{
  "n_layer": 18,
  "d_model": 224,
  "n_experts": 80,
  "experts_per_token": 3,
  "d_expert": 64,
  "d_shared_expert": 128,
  "activation": "swiglu",
  "moe_layers": [1, 3, 5, 7, 9, 11, 13, 15, 17],
  "router_score": "softmax",
  "normalize_top_k": false,
  "routed_scale": 1.0,
  "balance_loss": 0.0112,
  "balance_bias": false,
  "init_std_router": 0.0276,
  "lr_router": 0.000702,
  "vocab_size": 5951,
  "norm": "rmsnorm",
  "norm_eps": 1e-05,
  "tie_embeddings": true,
  "optimizer": "soap_variant",
  "lr": 0.00258,
  "beta1": 0.95,
  "beta2": 0.99,
  "batch_tokens": 65536,
  "seq_len": 256,
  "train_tokens": 402800000,
  "steps": 6147,
  "dataset": "wikipedia_en"
}
Below are experts of layer 5 (counted from 0) of a mixture-of-experts language model. Rows are named router (the router's row for the expert), gate (a neuron's input weights, with its number), up (a neuron's input weights, with its number), down (a neuron's output weights, with its number) and show model dimensions 0-55. Each number is 200 + 20 x the weight over its row's rms, rounded and kept within 0 to 999.
After each expert's rows: a language model's description of what the expert responds to. This comes from a sample of Wikipedia text that the model never trained on.

# expert 32
router,183,204,200,183,196,193,180,190,198,175,203,209,190,191,199,199,207,190,207,255,181,183,242,183,197,148,181,213,150,199,202,186,195,199,192,194,162,207,219,210,235,214,203,207,218,200,185,212,234,207,181,210,237,180,184,205
gate0,170,200,217,179,215,208,175,240,198,166,167,172,178,197,154,205,209,226,196,195,177,229,213,217,188,202,178,210,197,215,185,187,265,206,207,166,189,217,187,210,210,202,158,212,220,183,173,182,159,166,198,209,191,205,206,186
up0,166,203,163,194,205,213,216,206,185,198,202,235,176,215,187,186,160,232,199,223,194,185,183,191,201,173,207,180,190,195,187,189,168,210,211,147,213,175,211,194,219,208,179,213,199,225,187,203,208,197,227,194,172,200,177,206
down0,202,169,217,192,207,220,228,220,202,204,181,222,196,192,236,166,195,200,176,203,226,218,207,201,190,232,218,229,165,220,220,199,169,183,191,179,221,203,229,199,203,177,246,165,212,213,195,242,180,177,194,212,207,184,196,227
Description: Adjective-forming endings and adjectives, such as -ous, -ful, -ible, -ated, small, large, original, and the "ous" in thousand.

# expert 13
router,194,215,191,179,170,179,218,181,174,161,186,219,173,192,190,205,219,199,200,168,219,191,217,163,184,240,201,216,205,174,183,205,157,162,220,194,178,178,203,206,193,174,206,188,224,219,162,153,213,223,162,226,232,199,179,200
gate0,206,227,202,216,197,214,208,184,210,198,220,245,184,197,165,183,155,189,214,201,183,213,207,216,209,197,175,186,210,190,210,236,186,202,198,238,191,180,191,191,234,182,228,209,161,223,182,223,195,193,192,217,190,182,211,190
up0,191,190,209,189,195,192,190,203,212,179,203,204,226,199,204,178,169,199,198,204,189,223,230,218,233,204,245,214,175,191,209,187,187,186,214,187,172,207,213,212,196,189,234,178,192,185,229,192,192,198,203,191,247,185,207,196
down0,161,236,203,218,204,237,200,174,179,234,187,190,195,198,215,223,227,195,209,218,193,181,207,200,194,202,221,198,230,208,218,187,228,231,213,162,204,187,163,191,217,168,236,204,228,226,201,202,224,192,165,218,181,221,178,217
Description: Word-final pieces and table or infobox header words, such as St-art, R-ow-ing, Goals, Rank, and taxobox lines like Phylum, Class.

# expert 17
router,235,207,190,196,200,222,227,197,204,225,208,182,217,186,210,226,215,208,178,195,182,165,190,200,188,218,240,218,194,206,217,206,234,190,206,189,214,225,174,211,248,235,193,169,179,217,206,219,185,215,186,179,189,182,195,202
gate0,198,211,188,187,216,203,180,196,226,221,196,171,219,193,188,204,176,206,223,212,204,231,231,211,205,210,233,248,196,221,198,209,203,197,194,196,219,190,178,210,217,200,202,221,164,213,172,215,183,185,177,223,167,197,242,178
up0,190,179,192,199,200,184,194,196,179,185,181,218,162,207,210,175,194,194,238,178,183,189,176,214,185,184,183,176,208,197,228,171,196,216,198,221,200,200,255,202,185,181,229,198,193,207,233,184,200,194,218,188,231,223,207,199
down0,185,183,214,218,193,178,194,208,199,186,200,232,188,210,232,201,215,217,198,185,194,228,207,162,181,176,216,202,145,211,213,190,166,217,191,222,186,199,194,197,179,227,159,186,199,186,187,216,224,228,198,205,195,233,211,190
Description: Sentence-final periods and the first token of a new sentence or paragraph, such as The, However, Some, and leading capitals of acronyms.

# expert 43
router,221,235,197,220,186,234,204,204,170,190,230,195,225,184,210,223,228,194,209,185,220,208,193,197,216,161,173,219,192,187,165,205,205,168,218,188,185,177,196,204,210,196,195,227,228,231,193,153,195,206,193,194,207,201,196,214
gate4,192,193,218,196,213,181,191,203,241,244,193,199,206,197,191,184,197,227,183,182,228,241,189,244,192,162,191,219,191,203,191,210,197,179,195,198,188,188,194,198,148,163,227,208,213,207,180,211,221,198,178,191,201,218,213,209
up4,210,205,204,232,200,176,224,197,230,217,206,191,175,195,200,243,216,232,235,211,232,199,211,213,196,199,199,200,230,204,191,192,191,221,166,199,197,194,256,187,208,198,199,226,207,204,196,162,226,197,243,187,201,200,213,204
down4,214,198,186,177,206,216,193,214,232,192,177,197,182,164,184,174,222,211,229,223,215,214,197,185,199,210,203,233,192,197,210,177,191,193,150,217,140,205,213,208,200,221,199,197,228,217,202,181,228,247,196,179,177,240,179,181
Description: Syllables after K, Kh, Z or Ch in foreign names and places, such as Kaduna, Kavita, Khalifa, Turkish, Serbian.

# expert 49
router,220,210,215,192,184,242,196,203,189,167,226,206,207,174,228,204,224,179,209,217,217,159,185,207,194,171,210,209,200,173,178,152,220,200,201,168,197,182,179,217,190,209,216,219,204,221,221,181,235,183,184,160,211,193,196,244
gate0,164,231,183,168,212,206,201,166,216,210,176,209,227,204,196,207,193,227,184,233,231,206,193,179,185,206,226,212,176,200,199,212,217,203,177,200,224,185,190,207,212,191,190,202,213,215,164,210,210,201,222,184,187,188,237,208
up0,210,208,212,213,200,205,179,213,188,187,211,193,198,181,197,237,215,231,170,217,161,195,224,205,226,196,174,221,170,182,206,207,201,214,216,215,171,180,200,187,214,188,190,197,224,198,199,182,209,260,183,237,207,199,199,192
down0,201,209,192,240,218,176,200,227,175,206,236,196,187,227,206,218,191,177,179,207,199,192,197,236,184,197,196,206,211,201,200,214,207,157,221,180,227,207,189,171,192,186,204,210,163,179,213,200,221,235,183,207,207,186,203,184
Description: Short pieces and prefixes like in, pr, un, re, and colons or line breaks in dash lists such as "Occupation:".

# expert 40
router,207,219,217,241,174,199,211,226,202,209,237,184,237,189,186,218,235,183,220,200,187,154,191,183,190,201,201,210,181,188,201,184,225,171,216,177,208,183,169,209,231,216,219,209,214,210,217,210,199,171,164,185,214,193,180,211
gate4,226,218,195,179,200,212,211,255,195,212,181,197,215,191,203,209,218,220,182,241,190,194,196,191,155,222,207,187,221,206,161,152,242,180,176,165,197,186,167,209,184,200,225,169,175,206,171,194,197,192,193,185,205,197,221,188
up4,170,190,188,206,210,171,211,202,184,201,197,207,199,211,214,219,162,207,187,223,239,246,170,202,172,169,195,208,163,208,186,224,204,180,157,234,197,200,195,189,205,182,216,222,179,212,216,196,242,184,217,211,214,202,201,204
down4,231,201,214,213,213,205,193,233,202,217,236,210,200,219,195,192,169,177,176,224,209,236,174,244,199,174,201,238,207,176,181,220,209,238,192,154,217,202,156,203,186,209,206,213,220,223,187,184,201,210,212,213,236,190,217,195
Description: Latin and scientific word endings in species lists and technical text, such as -idae, -ensis, -folium, -ology, plus commas after them.

# expert 58
router,201,170,191,178,179,176,186,200,167,186,208,233,235,183,212,197,150,196,223,195,180,177,184,193,173,214,187,202,221,202,258,209,225,222,192,176,188,193,188,211,186,216,231,174,179,177,209,167,180,191,178,182,207,211,190,158
gate4,191,188,176,180,198,201,195,201,197,192,201,239,210,167,176,211,198,215,205,230,163,224,190,183,222,253,227,217,200,185,217,189,206,224,200,215,223,212,200,219,208,232,190,209,215,184,188,193,195,208,174,211,206,200,179,173
up4,211,187,211,191,189,177,240,166,203,197,191,215,187,169,212,187,205,210,223,216,207,218,222,218,217,214,182,211,230,206,203,213,195,213,217,211,197,211,216,188,187,232,182,197,221,193,206,222,189,204,206,232,203,231,217,156
down4,175,228,183,210,203,239,215,204,182,214,190,185,185,182,222,212,192,178,197,194,196,178,194,177,198,220,188,153,175,207,184,218,186,206,212,188,200,182,190,207,207,205,202,182,225,190,169,196,194,216,197,225,170,219,161,224
Description: Word pieces following a single capital vowel or L opening a word or name, such as E-x-eter, L-ong Beach, E-mb-assy, L-ó-pez.

# expert 15
router,181,160,188,180,220,225,243,207,190,235,175,166,233,222,162,189,210,161,218,219,221,216,162,206,167,213,190,164,208,201,184,191,191,189,170,226,214,198,180,215,225,206,174,181,201,206,177,180,195,231,231,186,227,206,187,174
gate0,201,221,186,166,164,194,169,202,201,192,178,200,196,209,208,210,198,214,186,214,214,171,215,214,209,183,213,202,213,229,203,211,236,252,163,207,167,207,215,194,213,200,175,218,144,175,189,197,195,151,188,171,189,197,210,227
up0,194,178,188,218,185,215,196,236,210,217,226,176,186,224,229,223,199,185,185,160,211,202,198,175,210,197,218,192,173,205,197,155,177,209,197,162,199,244,185,219,188,197,234,176,198,222,228,176,205,200,228,223,220,208,200,173
down0,181,182,182,210,199,200,207,188,225,200,194,196,189,218,190,189,176,230,204,202,188,190,208,183,231,216,194,198,194,248,145,187,179,198,209,187,203,226,209,213,219,225,179,194,180,242,187,220,228,202,203,197,204,256,175,213
Description: Comma or space plus opening quote and first letter after said, wrote or saying, as in said, "This; also cell-initial pieces in tables.

# expert 18
router,215,207,207,213,178,204,178,195,175,172,220,216,215,211,188,247,183,166,227,230,187,185,179,212,220,168,166,231,226,169,215,180,181,200,191,166,191,179,236,209,199,176,188,249,193,211,198,202,192,184,187,181,178,195,188,242
gate4,203,209,198,222,197,193,192,213,222,232,241,168,195,202,191,193,184,198,198,208,207,170,189,168,250,167,201,201,209,215,210,197,210,215,197,225,214,185,165,199,205,189,203,244,205,193,192,195,187,171,187,196,196,192,170,219
up4,189,171,190,175,211,223,213,223,228,205,227,185,211,198,221,184,197,175,206,185,179,200,185,219,202,211,220,187,193,202,232,187,208,194,197,187,227,227,166,212,226,214,201,205,160,222,187,207,206,204,228,201,210,192,218,211
down4,208,192,196,188,223,204,190,180,199,185,200,228,200,225,185,201,225,190,201,178,149,184,198,208,185,230,197,201,201,182,175,213,204,201,205,227,179,224,205,218,194,222,182,173,166,185,193,223,192,167,199,193,186,234,245,163
Description: Second syllable right after an initial consonant in names and foreign words, such as K-os-ovo, S-us-an, K-res-imir, r-abb-it.

# expert 4
router,200,199,205,174,199,199,219,189,187,207,232,231,240,192,173,192,233,206,211,191,181,209,180,194,160,203,162,222,198,181,197,203,203,198,217,171,183,201,191,212,217,225,218,242,209,185,220,198,185,186,161,185,191,189,179,184
gate0,219,214,205,205,216,216,180,219,207,237,167,200,210,189,201,217,216,197,179,216,201,188,226,200,250,204,218,183,190,211,207,208,222,208,207,212,204,191,213,202,198,183,233,213,226,222,209,231,222,187,207,213,171,236,211,199
up0,209,200,186,197,211,188,188,173,196,165,178,196,181,204,238,187,203,240,216,191,180,234,213,178,202,180,197,198,207,192,214,208,207,219,209,200,200,206,230,187,205,199,214,228,212,197,211,229,208,221,192,185,193,201,200,201
down0,173,218,179,205,201,213,177,188,188,226,190,173,226,194,206,199,184,220,204,226,194,168,190,189,193,195,161,206,210,179,240,191,204,206,200,202,209,203,217,191,193,202,171,219,225,187,184,176,199,238,223,182,218,137,209,211
Description: Second word piece right after a lone initial capital letter opening a word, as in I-d-lib, A-pp-earances, A-ss-istant, plus capitalized starts like And, Is.

# expert 63
router,216,213,210,201,170,206,181,184,199,186,220,206,207,190,219,212,210,192,228,238,232,187,212,186,188,188,191,199,175,200,184,196,186,234,259,199,227,196,201,220,236,208,216,179,226,218,226,170,162,181,190,204,222,182,177,211
gate0,223,216,201,181,186,209,181,157,216,167,214,234,192,180,208,157,210,179,234,239,185,188,199,215,169,178,232,194,177,192,208,191,178,202,190,173,223,173,217,216,189,230,199,219,213,201,211,184,184,209,166,172,212,194,201,200
up0,164,196,208,203,198,246,237,201,185,224,204,208,203,203,184,177,229,192,186,186,157,160,198,206,231,156,217,197,171,205,210,192,192,178,168,175,168,196,181,199,146,193,186,206,186,206,218,186,206,164,173,228,211,201,190,180
down0,197,229,231,187,193,217,219,183,207,191,201,209,204,233,200,189,214,176,189,171,201,218,209,188,214,214,205,190,178,199,173,232,178,206,185,192,195,197,195,190,183,191,175,201,219,152,195,167,232,236,218,228,211,206,193,217
Description: Inner consonant-vowel pieces of ordinary and place words, such as Const-ab-ulary, cont-rib-ute, Ar-amb-agh, gen-oc-ide, discour-ag-ing.

# expert 2
router,199,197,209,158,184,195,183,197,154,189,163,214,175,177,213,212,215,224,209,218,240,169,199,218,218,201,231,218,227,201,166,159,192,171,168,166,183,184,232,204,204,208,244,178,196,222,185,213,206,221,199,190,197,191,211,185
gate4,203,205,194,224,200,219,199,214,203,206,176,203,222,189,205,216,221,242,217,206,218,218,221,184,214,209,240,188,168,208,197,230,266,199,232,200,204,198,214,182,179,203,188,175,194,193,204,186,205,217,200,225,199,210,197,227
up4,180,224,204,178,215,216,166,178,189,211,203,187,166,207,219,190,246,175,192,191,173,194,173,205,167,170,185,169,195,204,191,179,175,177,183,196,221,218,176,227,208,189,180,183,200,187,231,235,188,167,196,205,210,182,198,208
down4,191,195,185,234,194,202,185,196,181,184,199,210,152,194,222,195,193,189,172,179,200,246,174,175,211,194,215,204,203,239,199,174,202,217,170,183,247,206,201,212,195,207,186,226,228,231,185,184,216,191,196,180,217,167,179,221
Description: Second piece of capitalized names after an initial letter like D, H, R, such as D-al-seong, D-an-iel, R-al-ph, H-ard.

# expert 61
router,207,204,192,188,239,221,180,196,233,216,172,170,172,235,216,197,218,202,226,168,208,202,214,231,152,232,194,190,237,203,195,174,188,212,189,192,204,230,188,197,211,215,190,165,225,204,205,233,185,199,210,197,214,195,207,193
gate0,205,181,190,206,192,190,204,193,166,181,187,231,221,211,228,175,206,194,164,175,154,222,218,196,193,216,207,182,220,213,186,239,229,195,239,200,189,178,197,194,179,215,183,228,192,193,227,181,178,219,216,192,200,207,256,189
up0,202,206,204,197,200,221,179,195,204,147,205,204,206,188,219,206,193,181,192,157,185,200,201,185,249,193,211,189,210,180,216,207,238,225,220,173,190,180,218,221,190,133,195,217,167,140,229,192,201,193,188,160,194,200,182,180
down0,213,162,197,242,176,149,246,182,198,179,226,220,212,213,209,217,177,212,180,173,202,203,188,216,196,202,220,202,191,202,170,213,185,192,203,264,207,192,231,183,182,154,200,207,165,169,206,148,183,184,191,201,172,208,200,180
Description: Opening pieces of Latinate verbs after was, to or and, such as inst, acc, ass, con, dis, rec.

# expert 53
router,213,201,219,167,174,230,197,199,194,190,218,241,202,171,191,212,215,187,241,185,232,176,176,161,175,174,216,186,209,193,185,156,236,205,230,199,206,184,206,212,184,216,177,241,218,217,204,190,182,175,152,172,218,181,178,200
gate4,187,178,223,233,225,240,164,198,230,217,194,200,234,198,226,199,191,167,204,222,214,169,224,199,195,201,216,173,219,193,185,201,225,215,186,185,210,217,178,153,185,233,217,221,191,185,209,210,195,193,150,188,194,197,189,216
up4,172,222,181,170,170,215,191,153,174,180,186,222,198,195,204,167,170,198,226,189,228,202,197,172,228,208,222,184,184,204,245,151,208,201,219,206,182,185,190,188,171,185,160,221,200,223,183,202,188,187,194,179,180,209,185,211
down4,199,196,221,210,201,212,198,175,213,226,229,186,195,179,189,215,215,252,215,202,168,226,198,171,190,205,204,223,219,196,235,209,202,153,198,228,207,230,207,175,217,207,190,244,206,218,200,178,175,165,178,179,231,204,191,224
Description: Word-initial pieces beginning with r or clusters like gr, br, sh, st after a quote, parenthesis or hyphen, e.g. raven, Rock & Roll.

# expert 35
router,197,193,212,204,181,194,192,200,200,191,216,212,169,203,189,198,217,172,194,162,200,164,171,221,207,259,155,208,189,188,204,231,199,227,205,201,175,209,191,201,209,222,210,180,226,214,236,205,186,179,178,176,192,203,182,192
gate0,184,186,188,187,199,186,194,194,216,193,200,182,209,200,219,197,196,196,188,192,233,159,237,219,242,220,205,202,216,203,203,231,230,165,163,188,194,207,161,173,182,234,206,204,161,183,188,166,218,222,217,210,212,247,220,188
up0,213,178,192,192,216,212,184,191,176,225,165,200,208,209,177,180,172,196,176,206,171,166,216,196,214,223,184,213,199,210,180,223,222,204,161,210,178,189,201,212,166,238,203,222,183,208,204,207,204,228,206,200,207,220,240,208
down0,221,208,189,165,219,201,242,191,227,234,167,166,205,196,200,221,190,195,206,212,191,214,175,231,222,236,190,218,204,251,243,176,205,202,193,179,184,220,181,188,164,193,198,239,195,208,208,188,216,202,226,160,206,199,217,240
Description: Digits in numeric tables, especially after decimal points, plus word-start stems such as Med, Corpor, M-erg-er in infobox fields.

# expert 29
router,195,191,198,206,181,176,213,190,209,185,223,224,199,191,213,196,227,190,222,199,166,187,229,212,198,194,204,218,202,180,225,201,221,215,237,178,193,196,214,212,212,239,189,198,222,186,239,173,207,173,170,166,174,165,202,186
gate0,179,157,211,195,207,183,203,182,176,173,229,227,190,213,177,211,206,177,190,175,184,168,218,198,197,234,188,203,231,204,207,191,215,211,242,194,165,189,194,217,197,173,183,201,186,178,213,165,179,176,203,195,229,215,198,182
up0,179,199,190,182,204,202,188,202,214,224,198,198,207,205,171,231,222,200,238,217,178,202,182,211,185,178,216,230,186,207,202,208,190,205,208,205,222,204,239,201,190,210,207,199,189,193,163,203,240,179,189,182,188,180,218,200
down0,185,203,218,188,210,208,215,171,181,194,236,194,208,194,195,232,215,213,218,212,206,202,203,205,192,217,215,177,183,205,199,196,188,200,227,235,177,184,205,190,187,203,160,178,231,203,177,192,197,171,182,217,242,216,161,210
Description: Middle syllable pieces after an initial capital or vowel in names and foreign words, like U-we, Ur-uk, convin-ced, Ang, Aust.

# expert 37
router,214,202,222,207,181,202,207,209,167,186,224,233,213,183,195,239,234,206,206,218,178,159,191,189,204,193,186,212,172,191,181,195,223,237,245,179,195,187,193,213,207,189,237,200,191,226,246,186,166,195,164,198,194,189,178,213
gate0,199,211,211,219,192,162,230,150,220,190,180,211,193,185,171,209,144,197,222,170,219,179,195,212,191,256,217,214,199,184,170,193,197,202,230,183,157,230,211,184,217,201,176,193,221,188,196,186,196,196,207,195,214,180,203,206
up0,192,181,187,224,200,204,208,189,206,202,198,203,212,201,168,175,196,195,180,173,197,221,167,206,198,226,174,175,173,235,244,223,189,208,195,241,196,185,233,191,202,229,195,173,209,181,197,202,222,226,213,198,228,204,196,227
down0,199,231,213,196,176,180,219,172,202,183,207,176,205,194,185,206,204,218,228,192,202,185,204,182,187,193,198,210,193,202,246,196,211,215,218,250,202,172,184,215,222,203,190,191,215,231,202,180,214,218,209,185,211,231,223,172
Description: Capital initials and inner word pieces, e.g. the "th" in Matthias, the capitals in Claims and Hubert, hyphens, Cyrillic bytes.

# expert 57
router,215,214,222,211,187,209,194,215,188,199,227,215,207,198,206,219,202,219,183,223,199,159,216,179,226,211,159,217,158,179,241,198,218,215,249,184,188,174,189,203,228,192,220,224,235,204,216,207,187,186,187,203,198,183,204,171
gate0,203,230,205,226,197,191,212,177,199,219,210,227,221,165,188,190,198,188,216,217,213,200,189,186,228,204,242,222,169,191,221,200,258,189,198,206,192,176,202,203,216,185,186,203,182,226,230,231,180,190,193,221,190,170,200,230
up0,193,161,224,162,202,232,181,189,204,196,188,201,226,216,206,208,175,210,205,172,200,186,202,205,176,185,231,191,214,217,189,200,175,230,218,216,196,231,216,210,216,210,186,166,213,196,214,236,201,220,193,172,187,220,205,220
down0,198,181,204,228,215,185,206,223,174,239,223,165,223,244,190,189,227,180,185,190,218,250,184,204,197,191,181,180,218,191,208,248,203,205,190,208,199,182,210,178,196,229,203,217,202,218,201,215,192,193,214,170,174,194,217,161
Description: Second word or final piece of team, state, league and military names: Carolina, Division, League, Cup, Brent-ford, Mother-well, Texas Southern.

# expert 0
router,213,175,213,203,205,206,171,219,175,169,230,227,190,171,189,223,220,183,203,203,187,160,181,206,174,212,167,216,182,181,203,203,236,195,213,217,181,169,196,201,216,241,221,218,180,223,238,170,181,168,202,197,188,173,175,200
gate0,186,200,192,174,175,165,204,196,227,197,190,202,203,214,226,227,198,183,214,207,226,243,195,178,175,229,227,246,222,170,182,226,171,181,209,213,183,228,197,224,199,195,195,201,211,216,171,202,201,189,201,190,223,202,196,199
up0,224,235,209,208,186,226,210,205,200,227,209,224,219,196,217,231,237,207,199,205,181,215,168,186,187,182,213,203,187,210,195,158,165,210,237,197,179,188,209,210,229,228,167,192,192,189,228,222,208,160,218,208,167,191,216,223
down0,180,205,224,215,190,226,211,187,184,191,197,219,180,189,189,203,231,181,249,210,208,218,176,194,214,198,236,205,149,196,181,190,181,224,188,203,188,214,188,192,222,209,179,150,220,194,155,230,192,174,198,172,217,207,204,237
Description: Numbers, separators and short capitalized pieces in tables, statute citations and stat lists, such as 35 after "34 &", "0" in percentages, colons in times.

# expert 3
router,233,180,224,172,177,180,179,192,187,187,205,223,192,182,217,220,227,188,200,167,190,175,213,205,187,201,216,200,195,171,191,159,210,213,210,193,203,190,215,212,206,187,227,183,212,208,190,189,192,177,211,176,206,201,204,166
gate4,189,181,205,190,210,206,213,152,209,201,209,217,205,209,180,195,191,228,191,183,193,212,189,179,174,173,176,193,224,207,187,201,201,221,211,220,180,210,182,200,195,173,218,224,193,198,146,200,191,219,197,200,197,200,213,206
up4,200,210,207,197,214,195,223,173,197,210,172,191,204,220,224,174,168,210,207,257,186,215,195,222,208,236,213,166,210,203,254,167,159,179,195,216,195,194,201,168,177,219,206,214,211,199,199,176,210,223,203,215,239,220,221,207
down4,161,216,174,203,195,189,207,190,219,184,160,179,199,189,213,199,186,247,205,248,249,190,192,196,214,209,181,212,230,225,229,199,194,197,208,186,237,213,198,191,218,172,197,180,206,209,195,190,219,208,235,216,178,198,180,225
Description: Capitalized word-start pieces like F, Met, Pl, Dep, plus the second piece after F or f, as in f-ric-atives, F-ire, F-rick.

# expert 34
router,183,225,219,160,214,191,189,224,221,183,197,209,190,229,229,247,178,157,166,204,214,211,227,189,212,187,184,210,168,192,227,195,187,171,204,208,220,219,204,206,206,205,213,199,199,176,250,208,194,214,222,212,236,218,219,215
gate0,168,202,231,187,241,238,201,200,179,222,199,233,195,200,219,203,213,177,214,198,215,183,182,164,203,175,198,190,190,185,225,210,198,201,244,199,189,170,217,188,166,220,140,201,208,180,183,211,167,223,224,205,202,209,212,201
up0,221,210,186,213,186,189,205,210,201,201,210,185,173,195,200,229,205,208,193,202,169,208,203,216,199,204,203,205,220,183,189,204,172,192,169,203,229,207,186,211,169,204,227,219,179,199,215,201,173,197,197,211,224,219,248,190
down0,229,225,217,191,196,152,193,180,204,187,210,221,226,161,213,211,191,212,179,200,236,171,195,228,205,209,217,163,213,208,180,218,220,190,184,175,191,223,196,171,227,197,209,200,204,155,237,218,202,207,174,184,187,200,183,186
Description: Two- and three-digit number pieces within statistics, tables, ages, scores and coordinates, such as 83, 300, 42.

# expert 31
router,208,174,216,209,181,207,211,194,166,159,215,218,195,184,210,192,241,180,176,167,220,170,173,191,237,226,234,188,186,196,229,215,214,195,212,188,190,198,191,195,232,220,236,207,219,215,228,188,176,226,184,177,170,176,184,174
gate0,196,191,203,199,206,173,180,183,205,169,189,219,171,196,215,195,230,172,189,233,201,209,179,203,200,205,150,208,220,186,189,179,205,198,208,198,231,230,218,187,187,192,168,191,192,162,195,208,249,188,208,180,216,206,175,236
up0,198,188,214,229,214,200,208,163,203,209,186,212,226,224,210,203,175,235,193,170,156,184,206,188,192,229,182,221,215,191,227,217,178,226,188,203,204,237,158,192,154,209,185,209,245,215,198,204,215,197,224,174,205,199,210,172
down0,230,192,183,192,207,169,211,212,216,190,218,220,173,192,203,151,181,204,225,190,207,187,200,217,197,210,208,201,225,177,180,168,218,180,191,189,246,225,219,210,184,182,180,191,185,194,193,213,164,213,204,152,159,218,188,224
Description: Best, Top or Album starting award category names, plus pipes, dashes and numbers in statistics tables and award lists.

# expert 62
router,195,178,204,177,193,160,179,214,195,169,232,219,233,185,172,217,237,203,227,208,236,178,197,204,197,170,149,212,189,189,208,186,229,233,208,168,180,194,189,239,215,210,214,200,211,221,186,180,183,181,207,174,190,162,171,224
gate0,220,207,197,175,209,207,201,203,197,193,187,192,208,190,170,235,190,229,201,199,232,190,195,199,201,184,187,168,187,191,249,219,216,218,211,184,210,187,187,191,198,207,220,203,211,194,184,203,190,222,216,203,217,183,180,188
up0,200,210,248,201,193,195,197,206,222,186,220,191,188,224,226,182,192,187,227,194,211,176,176,193,237,202,188,215,193,203,193,196,173,226,231,181,188,189,202,193,214,169,173,231,190,237,187,213,211,210,200,177,203,212,186,212
down0,198,199,200,205,243,253,193,242,199,227,207,186,201,212,196,195,213,214,213,194,200,177,186,203,175,183,189,176,220,180,197,209,226,171,219,215,176,210,198,223,199,185,226,218,236,199,159,221,173,247,193,181,189,173,191,214
Description: Particle "out" after verbs like finds out, rule out, point out, plus pronouns them, it and nouns government, forces, troops.

# expert 10
router,179,196,202,169,192,177,183,190,179,167,189,218,223,194,186,196,199,192,200,212,213,226,208,181,212,218,222,212,212,186,166,181,213,175,179,164,163,204,222,204,185,174,206,235,189,195,168,179,202,217,200,170,223,198,210,224
gate4,161,210,218,217,183,188,209,190,193,204,216,210,211,214,210,209,186,200,210,212,198,195,174,213,217,193,191,193,200,197,204,205,211,198,173,185,198,210,221,208,146,231,198,180,194,202,224,178,180,196,191,181,179,221,144,231
up4,211,178,184,192,217,203,197,206,184,203,216,216,183,211,151,182,239,208,189,171,159,176,209,183,186,196,152,204,215,189,209,195,178,231,243,187,205,193,200,184,195,213,156,153,209,201,205,220,166,157,159,206,211,210,249,196
down4,214,214,212,208,203,179,225,222,195,193,221,188,188,206,187,207,169,197,207,176,207,185,189,200,208,168,194,207,243,207,198,252,225,191,219,192,191,210,217,195,200,176,194,187,197,193,236,192,197,205,214,229,160,225,229,193
Description: Word pieces following a single capital consonant at a word start, especially "old" after H (Hold), ow, ill, ere, as in Now, Killarney.

# expert 48
router,206,199,208,197,205,162,204,177,169,174,184,211,212,193,181,214,188,196,204,242,159,206,209,208,180,207,216,181,246,181,215,211,207,185,178,216,187,215,202,211,174,174,220,156,197,196,169,210,180,190,226,184,165,186,185,159
gate0,206,160,225,215,202,187,232,230,152,211,182,211,235,202,204,237,175,224,207,191,192,183,220,225,221,193,174,196,207,197,173,204,224,191,218,187,170,175,214,212,196,218,210,178,196,189,196,199,220,201,205,187,212,210,175,207
up0,213,239,183,206,223,218,224,200,221,186,228,183,209,224,177,186,188,196,201,190,194,211,199,206,188,176,171,233,180,187,222,205,203,185,181,233,191,195,198,203,211,224,173,212,201,184,199,193,214,193,222,201,237,184,218,212
down0,188,198,206,237,203,217,220,208,211,194,179,156,207,196,159,206,184,200,181,199,202,204,222,208,218,225,190,190,152,193,148,199,201,207,198,180,209,207,199,188,236,178,194,186,220,211,179,211,196,237,185,254,198,212,209,181
Description: The preposition or infinitive to after verbs like went, needs, moved, plus "Late" in "Late Cretaceous" and adverb endings like -ately.

# expert 1
router,213,203,199,188,190,207,190,244,172,178,219,210,195,175,219,216,245,190,214,173,213,168,184,189,171,189,194,216,186,198,202,201,207,225,222,179,202,204,171,195,227,184,225,185,204,221,231,186,182,201,172,219,220,189,182,196
gate0,203,197,208,205,200,203,194,203,206,202,183,203,175,199,205,211,176,217,207,200,214,225,230,186,165,237,207,188,207,207,226,207,216,214,183,218,209,185,198,184,185,173,187,217,193,208,207,171,174,210,183,210,209,195,232,234
up0,188,207,210,247,212,197,223,228,186,219,201,186,232,203,198,213,176,212,167,174,220,231,210,209,225,182,220,205,188,211,160,217,186,205,194,184,163,208,186,189,205,221,219,195,201,220,193,197,239,213,221,213,179,214,195,209
down0,202,189,229,186,220,230,196,184,182,214,179,179,204,225,172,199,217,202,218,200,203,230,173,219,218,232,187,174,197,210,185,200,188,186,162,216,220,209,210,201,196,203,214,202,206,180,211,225,176,189,226,182,219,185,208,215
Description: Pipes, numbers and opening word pieces in sports and results tables, plus the "ens" of dimension and extension, e.g. Sp, Val, Dav.

# expert 27
router,212,196,206,204,223,222,197,205,200,224,180,214,247,198,195,213,201,208,167,194,213,227,228,203,191,224,153,225,199,185,193,241,175,172,193,213,211,192,206,214,146,211,208,232,195,199,196,196,186,197,237,214,196,204,215,205
gate0,194,178,198,181,235,203,188,196,196,188,172,177,193,199,174,220,208,222,201,189,194,186,190,172,226,239,216,217,208,203,246,223,233,199,210,218,183,206,190,185,194,212,209,224,220,215,177,218,158,214,197,174,201,209,191,177
up0,240,173,216,234,225,218,206,193,166,194,180,260,227,224,203,207,241,170,177,188,200,211,230,161,200,222,192,192,181,194,179,200,197,182,173,187,195,188,234,180,190,209,231,235,195,206,212,219,257,200,223,187,193,169,216,194
down0,243,164,248,186,215,215,203,223,186,172,230,211,173,203,210,178,196,195,207,189,220,216,230,203,240,187,189,185,218,195,203,183,186,175,226,212,176,176,163,207,217,211,155,214,207,221,198,170,216,221,176,226,193,207,194,197
Description: Digit groups inside large numbers and coordinates, and units like km, mi, lb, million, °W, ″N, mostly in tables and infoboxes.